python train.py --num_hidden_layers=13 --hidden_size=128 --n_experts=128 --experts_per_token=6 --d_expert=32 --d_shared_expert=0 --hidden_act="bilinear" --moe_layers=[0, 1, 2, 3, 4, 5, 6, 7, 8, 9, 10, 11, 12] --router_score="sigmoid" --normalize_top_k=true --routed_scale=2.45 --balance_loss=0.00629 --balance_bias=false --init_std_router=0.00864 --lr_router=0.00098 --vocab_size=10045 --norm="rmsnorm" --norm_eps=1e-05 --tie_word_embeddings=false --optimizer="laprop" --learning_rate=0.00212 --beta1=0.95 --beta2=0.98 --max_grad_norm=1.0 --batch_tokens=32768 --max_seq_len=1024 --train_tokens=287700000 --max_steps=8780 --dataset="wikipedia_en"
Below are experts of layer 2 (counted from 0) of a mixture-of-experts language model. Rows are named router (the router's row for the expert) and show model dimensions 64-127. Each number is 200 + 40 x the weight over its row's rms, rounded and kept within 0 to 999.
After each expert's rows: a language model's description of what the expert responds to; "gets" lists some tokens that make up at least twice as much of what it gets as of all text. This comes from a sample of Wikipedia text that the model never trained on. Tokens count by the router's weight.

# expert 10
router,212,213,191,197,173,169,159,207,218,176,241,190,179,199,147,207,164,178,265,212,151,172,243,202,215,260,208,234,224,189,183,173,219,233,182,174,215,243,163,151,210,195,195,234,175,230,118,209,224,200,196,196,216,228,229,182,235,230,226,257,250,237,272,202
It responds to: Noun suffixes, abstract nouns
gets: "s", "ers", "ation", "es", "ion", "ations"

# expert 13
router,172,195,210,195,178,205,233,205,209,211,191,212,184,178,214,201,168,205,175,193,228,235,190,200,203,122,193,195,104,197,220,214,188,171,192,198,193,177,215,179,206,176,175,166,210,206,243,194,231,219,192,198,196,212,207,203,192,200,175,173,180,170,173,220
It responds to: Table cells and scripts
gets: " |", " the", " V", " August", " of", ".4"

# expert 61
router,248,272,168,189,192,132,246,166,209,201,152,179,238,213,180,183,185,143,251,213,222,234,255,171,190,208,200,192,207,305,220,251,243,209,187,225,234,231,191,168,207,165,189,243,210,202,193,248,194,143,186,222,173,192,259,244,192,182,197,228,213,174,255,148
It responds to: Location and state words
gets: " the", " from", " on", " well", " its", " at"

# expert 9
router,145,200,165,152,250,186,222,233,185,229,235,139,218,166,135,172,207,195,231,239,237,128,116,216,231,264,168,186,260,183,133,162,216,110,173,196,242,184,252,204,241,209,208,231,277,228,217,137,187,133,182,234,245,186,193,160,181,219,205,196,193,142,196,184
It responds to: Section heading markers
gets: "\n", "==", "===", "The", " |", " =="

# expert 54
router,182,181,240,202,160,214,224,197,218,215,217,225,214,178,238,222,186,212,189,201,258,215,206,191,209,111,170,173,98,204,223,219,202,184,168,197,199,182,216,187,210,190,198,139,222,205,278,194,242,213,207,208,185,217,206,173,187,202,190,199,222,188,154,202
It responds to: Large numbers, section starts
gets: "\n", " The", " a", "The", " was", " A"

# expert 33
router,135,258,212,208,161,215,231,131,235,156,238,171,150,232,160,185,170,185,169,215,145,229,168,174,203,160,285,150,172,218,144,207,210,202,147,236,171,286,186,173,217,126,206,247,217,162,251,205,212,196,150,196,218,125,156,198,156,236,160,212,233,200,240,236
It responds to: Semicolons and open brackets
gets: ";", " (", ":", " S", " s", ")"

# expert 12
router,234,189,262,235,145,155,235,221,239,199,147,176,282,195,142,225,168,209,210,210,203,270,144,192,112,213,224,194,146,148,241,237,184,172,200,243,206,265,226,200,142,228,239,193,196,214,230,249,157,170,155,228,228,211,124,118,290,140,216,132,249,214,235,154
It responds to: Sports results verbs
gets: " on", "|", " for", " at", " in", " with"

# expert 2
router,296,217,254,170,230,214,276,192,262,247,201,184,159,192,224,142,197,280,202,172,273,189,194,190,209,193,197,145,215,207,167,180,201,258,141,87,258,204,209,218,176,216,185,259,237,211,181,253,218,239,240,212,149,263,213,160,167,198,192,122,122,233,225,239
It responds to: Capitalized word starts
gets: " N", "a", " A", " L", " f", " "

# expert 32
router,254,202,199,197,209,222,235,179,163,210,218,209,174,195,150,201,207,210,184,252,232,191,149,249,216,341,175,210,334,218,180,195,243,189,204,189,181,206,144,218,220,211,255,245,205,213,164,223,195,214,178,236,225,217,237,251,172,163,229,270,227,216,237,226
It responds to: Infobox data punctuation
gets: "\n", "-", "|", "′", " /", "/"

# expert 18
router,190,209,260,172,234,231,165,178,264,211,201,130,216,232,221,230,219,224,179,218,257,261,161,201,224,226,271,178,289,211,216,206,161,225,147,90,213,200,253,273,212,233,153,238,262,223,190,155,158,197,210,230,180,142,180,222,183,141,232,180,212,258,184,201
It responds to: Mid-word name fragments
gets: "ed", "ar", "l", "d", "f", "D"

# expert 31
router,217,217,206,282,195,164,205,115,174,201,188,149,226,133,181,173,300,225,276,241,168,181,208,195,131,240,177,207,250,213,156,214,189,176,234,233,235,167,176,214,199,261,265,200,205,234,151,172,207,143,232,150,219,200,159,208,243,213,249,236,254,237,152,263
It responds to: Determiners and row starts
gets: " the", "|", " a", "The", " The", " an"

# expert 23
router,179,213,181,205,164,190,221,154,183,234,199,200,181,205,182,215,201,183,261,214,209,219,242,216,151,269,212,219,245,177,180,172,187,277,249,179,203,213,203,199,138,226,233,237,187,232,196,216,194,186,215,161,221,239,228,183,188,249,200,214,233,228,192,192
It responds to: Modals and auxiliaries
gets: " was", " not", " is", " be", " had", " that"

# expert 36
router,180,152,199,181,191,189,196,176,151,199,159,222,204,194,189,192,185,183,186,228,150,165,200,236,253,247,211,218,207,223,196,253,229,212,199,248,177,219,166,231,225,228,233,255,212,231,174,187,199,198,234,208,200,190,234,181,157,216,210,225,222,193,229,185
It responds to: Particles and connectives
gets: " with", " as", " on", " in", " and", " out"

# expert 1
router,167,264,146,225,203,207,167,239,228,202,155,187,172,147,217,184,274,213,149,163,216,174,191,133,222,156,218,209,184,230,227,131,193,240,107,193,164,181,213,147,214,186,201,173,260,213,233,240,252,197,130,185,183,153,230,239,159,216,134,166,210,165,151,174
It responds to: Numbers and quantifiers
gets: " for", " to", " 1", " 2", "===", " 3"

# expert 25
router,213,177,140,179,189,232,240,211,260,220,214,230,220,161,192,180,172,179,202,202,233,177,210,192,178,109,145,141,72,173,187,226,170,229,167,226,233,177,230,221,245,143,151,161,168,215,237,222,179,191,230,170,235,215,220,190,197,185,144,160,147,175,135,235
It responds to: Copulas and articles
gets: " a", " was", " is", " were", " are", " an"

# expert 34
router,163,219,194,209,180,198,198,243,224,197,205,277,198,192,223,235,160,210,169,187,217,204,173,177,202,121,196,189,108,239,247,260,215,215,164,235,175,178,171,196,178,193,176,188,232,219,226,186,216,210,207,213,233,207,236,199,180,165,202,210,142,158,137,234
It responds to: Table numbers, misc. words
gets: " ", " United", "at", ".", "r", " he"

# expert 11
router,170,149,149,220,240,222,147,276,249,160,214,229,245,212,257,197,230,212,147,161,241,214,236,226,181,165,155,230,233,211,244,243,234,168,223,179,228,201,147,192,179,265,197,179,183,213,116,148,265,205,221,186,165,178,178,151,180,225,206,196,174,178,217,197
It responds to: Sentence-final periods
gets: ".", "s.", " |", " M", ").", "es."

# expert 47
router,208,222,206,183,144,257,212,240,176,193,249,149,203,169,187,141,127,225,250,237,178,148,209,237,214,171,134,256,257,241,220,195,169,236,268,214,214,196,168,167,219,252,117,249,178,158,206,145,214,207,158,173,172,231,214,204,125,187,186,205,164,178,265,254
It responds to: Mid-word pieces, New
gets: " the", "p", " S", " New", "w", " P"

# expert 19
router,162,157,101,218,200,201,192,167,241,219,178,213,209,204,230,150,222,252,236,204,222,204,166,257,248,158,203,210,129,246,264,231,186,169,170,268,184,205,166,161,155,202,171,205,265,163,201,201,225,118,216,269,115,199,242,212,203,243,179,168,251,174,213,276
It responds to: Germanic name beginnings
gets: " L", " his", " G", " from", "'s", " F"

# expert 42
router,211,242,179,266,156,168,201,123,212,207,205,185,209,168,177,179,271,205,218,176,162,203,229,283,145,235,182,163,247,196,176,208,184,230,201,199,241,182,206,183,204,243,207,204,240,207,171,212,157,220,163,165,242,186,181,154,243,202,235,243,202,231,215,181
It responds to: Articles and determiners
gets: " the", " a", " an", " The", " two", " this"

# expert 57
router,256,205,174,259,218,191,157,205,147,223,220,199,179,200,139,140,164,259,218,142,290,156,187,229,180,164,204,152,187,251,230,243,218,216,166,133,144,142,193,226,251,105,113,232,248,147,164,153,189,283,214,168,164,137,171,228,205,181,211,147,132,239,239,190
It responds to: Title subtitle colons, dates
gets: ":", " in", ",", " the", " –", "\""

# expert 51
router,173,179,237,198,181,200,185,233,216,184,190,268,256,234,166,125,247,200,112,175,261,172,254,175,136,142,267,199,168,204,206,189,184,200,183,196,130,108,228,219,158,198,196,202,206,177,147,144,197,197,255,182,193,254,218,179,212,211,152,221,211,165,224,202
It responds to: Prepositions of and to
gets: " of", " to", "c", " L", " for", " he"

# expert 45
router,165,247,193,270,211,208,253,130,156,222,184,149,201,184,178,146,240,163,185,233,211,146,220,260,218,180,187,183,213,301,215,231,213,155,123,219,288,153,170,214,166,249,217,194,186,188,170,265,178,141,197,186,160,200,183,194,136,174,183,216,148,206,283,197
It responds to: Place and organization names
gets: " the", "'s", "u", "le", " H", " its"

# expert 60
router,162,226,184,178,237,206,174,188,235,172,224,201,223,208,144,253,223,180,230,254,217,274,148,205,152,129,237,127,140,238,230,186,163,177,194,196,180,249,264,190,132,107,178,161,203,163,289,192,249,186,225,190,177,190,191,164,196,233,189,206,186,177,230,114
It responds to: Name pieces, list dashes
gets: "-", "us", "er", "'s", " /", "'"

# expert 38
router,164,285,197,187,128,157,240,149,256,194,164,228,182,138,196,171,185,137,170,171,238,181,184,171,148,185,196,197,201,209,144,237,153,158,138,151,185,216,183,217,177,219,207,155,192,238,240,159,190,184,206,256,254,215,232,150,211,137,251,149,186,205,193,209
It responds to: Ordinals and party names
gets: " the", " C", " N", " first", " St", " second"

# expert 41
router,170,171,154,252,183,179,200,191,197,234,245,210,162,240,166,201,237,237,242,177,163,202,227,248,162,276,274,182,251,229,205,154,194,211,215,202,243,193,198,210,140,251,223,217,222,217,180,213,164,196,190,196,135,188,249,161,173,238,213,204,166,198,261,196
It responds to: Pronouns and consonant onsets
gets: " his", "'s", " he", " their", " her", " c"

# expert 44
router,224,219,162,140,208,222,190,169,214,230,225,239,166,181,276,220,212,238,224,146,244,164,234,179,167,158,239,130,157,183,194,127,248,98,180,134,272,155,245,204,229,97,187,183,175,172,241,172,210,226,267,196,225,185,140,240,145,205,199,266,197,244,220,240
It responds to: Mid-word name pieces
gets: "-", " as", "ate", "ce", " was", "est"

# expert 52
router,191,227,206,228,188,207,246,252,227,243,206,161,215,198,154,207,204,242,192,125,234,184,179,190,179,190,303,117,208,224,178,238,174,134,120,228,236,282,289,172,174,216,158,203,159,113,228,186,222,225,219,129,176,177,201,180,253,161,179,199,216,120,213,180
It responds to: Media release words
gets: " on", " –", " of", " -", " 0", " —"

# expert 39
router,167,209,228,128,253,179,142,154,238,145,218,164,214,166,249,203,225,170,243,223,196,256,252,230,172,157,250,155,169,239,168,149,180,126,214,179,241,241,200,173,205,247,241,201,234,198,264,204,184,257,185,178,231,171,162,189,150,170,100,201,124,175,245,213
It responds to: Word-internal suffixes, age adjectives
gets: "-", "ing", "ed", "ist", " new", "is"

# expert 62
router,226,178,235,252,201,185,142,205,212,165,184,213,186,189,186,153,273,277,217,177,188,196,225,210,153,174,200,125,219,249,165,159,163,154,148,238,229,234,129,236,159,178,200,180,209,172,226,218,189,177,272,213,130,220,198,168,281,159,203,172,157,231,266,167
It responds to: Possessives and determiners
gets: "'s", " his", " as", " the", " a", " its"

# expert 5
router,193,168,221,205,227,175,194,103,227,132,191,212,166,209,159,157,120,195,161,226,138,206,173,201,260,220,242,158,136,235,175,187,207,195,160,218,214,293,225,298,166,167,225,208,236,194,193,194,177,253,175,197,208,218,114,196,199,254,229,196,210,156,167,299
It responds to: Opening brackets and quotes
gets: " (", " A", "|", " \"", " 3", " who"

# expert 43
router,197,194,188,260,223,200,175,205,216,224,127,221,163,227,231,245,192,273,181,130,236,257,132,182,159,202,238,234,240,134,207,135,148,195,126,194,209,198,192,201,221,235,173,262,179,206,194,252,140,123,186,208,113,223,184,220,231,184,207,125,154,239,204,200
It responds to: Biography pronouns and surnames
gets: " he", " He", " R", " his", "r", " r"

# expert 6
router,261,171,206,240,244,242,118,159,226,153,151,180,230,176,206,210,247,172,209,214,183,277,178,202,186,246,216,236,263,186,203,162,193,192,229,144,237,199,205,239,226,266,228,229,211,154,235,166,147,226,265,219,189,206,199,165,262,211,172,237,118,205,172,282
It responds to: List bullets, infobox fields
gets: "-", "\n", " a", ":", " /", "el"

# expert 56
router,198,183,202,184,177,187,233,214,214,214,204,233,185,179,223,217,157,200,191,191,229,220,191,188,199,120,199,199,111,195,212,200,191,193,193,209,184,174,203,194,229,187,168,159,209,199,250,186,212,198,198,188,183,207,217,198,192,200,175,182,184,185,172,219
It responds to: Miscellaneous fragments, pipes
gets: " |", " is", "r", "os", "g", ".0"

# expert 29
router,206,271,162,284,156,136,199,137,230,182,171,199,210,145,270,229,144,249,158,200,243,241,200,246,222,164,212,235,142,182,220,205,164,207,265,232,190,180,223,184,205,248,198,145,180,267,219,241,165,206,166,141,230,195,257,97,223,178,232,193,218,176,228,252
It responds to: Table numbers and cells
gets: " ", "|", " 0", " 1", " 3", " 2"

# expert 15
router,197,167,172,232,210,243,239,239,135,206,212,237,225,189,202,184,139,258,226,156,226,194,158,147,178,154,132,152,120,171,259,161,245,184,159,201,198,222,193,145,217,199,118,181,243,179,243,217,268,233,221,136,167,191,177,217,249,200,226,216,223,200,216,193
It responds to: Death and biography phrases
gets: " B", " in", "\n", " P", " K", "y"

# expert 24
router,222,209,181,192,198,256,223,212,186,165,178,163,198,258,230,162,207,173,236,207,141,183,232,231,253,272,189,236,261,224,159,190,223,265,201,205,190,169,173,184,225,245,196,222,227,229,204,218,157,162,191,167,211,205,245,234,163,216,195,234,169,237,230,235
It responds to: Word-initial lowercase fragments
gets: " D", "b", " G", " B", " f", " d"

# expert 21
router,158,242,204,163,208,259,226,226,120,235,148,202,205,232,129,198,182,191,207,200,219,199,184,212,243,358,197,228,335,185,187,190,203,194,218,217,246,125,181,209,163,234,212,202,256,197,129,259,199,215,207,210,209,182,160,170,237,197,205,248,202,184,175,139
It responds to: Line breaks in structured text
gets: "\n", "==", " this", "\".", "\n\n", " Date"

# expert 40
router,155,180,215,175,266,223,224,198,222,238,198,181,141,186,191,154,146,276,164,179,147,275,214,207,200,192,209,213,114,169,236,222,204,197,187,156,275,176,234,131,173,213,210,185,156,135,217,127,215,139,121,238,192,161,131,228,188,219,205,222,136,194,205,193
It responds to: Table pipes, qu/gu pieces
gets: " |", "n", "qu", "u", "if", "f"

# expert 58
router,96,251,215,228,263,196,278,247,177,201,224,168,216,218,189,146,195,343,216,234,258,157,219,146,237,146,269,141,196,205,204,297,202,234,246,195,119,177,203,195,169,160,176,230,183,209,161,227,181,274,180,133,189,169,202,218,159,227,190,203,259,165,211,190
It responds to: Headings and titling words
gets: " at", " to", " ==", ":", "==", "|"

# expert 8
router,263,140,129,179,152,180,186,199,189,220,230,211,201,188,195,266,207,176,250,208,186,204,213,188,173,222,180,225,204,215,155,189,199,207,195,185,200,177,188,215,179,268,278,162,187,252,79,257,189,173,172,165,233,199,196,211,225,196,211,224,197,226,237,156
It responds to: Commas ending words
gets: ",", "s,", " and", "e,", "a,", "es,"

# expert 50
router,127,219,148,160,142,187,231,171,180,285,205,213,194,158,231,143,215,204,137,154,267,153,291,174,168,159,269,156,151,232,179,193,203,233,234,253,139,201,247,164,184,193,197,212,183,180,151,164,272,176,187,229,171,203,188,258,274,174,186,168,187,164,170,157
It responds to: Prepositions after verbs
gets: " to", " of", " from", " with", " by", " for"

# expert 28
router,202,209,222,146,194,175,189,154,181,169,129,197,235,233,247,189,196,185,146,170,181,242,200,200,171,237,192,223,186,218,212,244,191,145,197,154,179,199,242,191,216,215,161,217,165,249,101,253,218,157,230,292,206,217,188,218,202,209,168,248,254,285,190,177
It responds to: Prepositions and copulas
gets: " as", " by", " with", " from", " is", " after"

# expert 26
router,211,255,245,278,186,261,190,199,226,262,164,280,277,242,224,206,219,139,208,182,246,243,238,253,159,165,158,225,188,215,214,169,223,147,261,190,263,156,207,205,232,205,258,189,193,254,231,168,231,221,247,222,157,232,232,185,179,206,142,166,195,229,158,189
It responds to: List dashes and markup
gets: "-", "|", " |", "=", " ", " -"

# expert 46
router,143,159,267,175,135,182,212,215,132,213,197,114,261,174,177,157,214,168,136,177,179,183,259,239,227,195,206,184,185,207,158,186,193,202,253,127,136,131,173,187,190,176,186,187,120,206,194,216,259,189,120,151,206,220,248,174,173,162,188,189,231,151,224,172
It responds to: Verb endings, function prepositions
gets: " of", " for", "ing", " with", "ate", " to"

# expert 3
router,147,191,176,177,188,195,225,189,206,231,168,207,242,187,181,220,211,190,167,202,208,209,164,224,209,110,195,181,127,212,224,244,200,159,212,210,142,182,239,141,241,192,178,127,207,212,254,219,191,235,218,239,182,209,227,227,227,201,171,151,139,161,198,257
It responds to: Titles, roles, function words
gets: " the", "or", "er", " of", " and", ","

# expert 17
router,175,157,191,144,175,234,208,167,198,144,211,159,192,256,205,202,209,214,197,207,154,208,220,171,197,261,215,207,263,219,168,164,213,230,224,190,244,246,175,200,93,219,219,205,243,212,120,179,179,223,187,172,206,184,122,219,203,241,274,227,257,207,263,230
It responds to: Closing quotes, name starts
gets: ".", "s.", "\"", " \"", " (", "-"

# expert 16
router,248,216,173,197,197,179,211,201,140,180,211,188,141,234,220,166,188,180,237,205,159,189,175,240,222,271,189,258,317,181,178,219,210,237,166,214,208,204,178,194,194,258,217,232,216,223,173,193,156,179,200,175,180,207,189,186,185,205,216,195,213,223,227,205
It responds to: Name-initial letter pieces
gets: " H", " K", " G", " P", " D", "k"

# expert 48
router,103,234,173,220,157,213,220,163,230,195,173,270,188,170,134,189,201,220,198,215,196,235,152,167,198,143,202,149,71,198,150,182,181,230,235,165,202,229,137,216,187,189,165,183,250,159,234,205,200,249,213,199,188,240,294,287,189,185,214,262,176,152,204,204
It responds to: Quantifier and relative words
gets: " that", "y", " which", " who", " one", " their"

# expert 22
router,185,173,97,135,257,271,216,213,276,227,237,244,211,179,255,148,190,230,175,218,209,227,173,209,193,179,204,150,103,152,259,194,183,217,238,216,202,201,221,180,214,264,227,154,173,215,254,116,242,256,155,176,209,184,195,148,163,206,202,206,233,179,236,148
It responds to: Table cell pipes
gets: " |", ";", " while", " un", " L", " However,"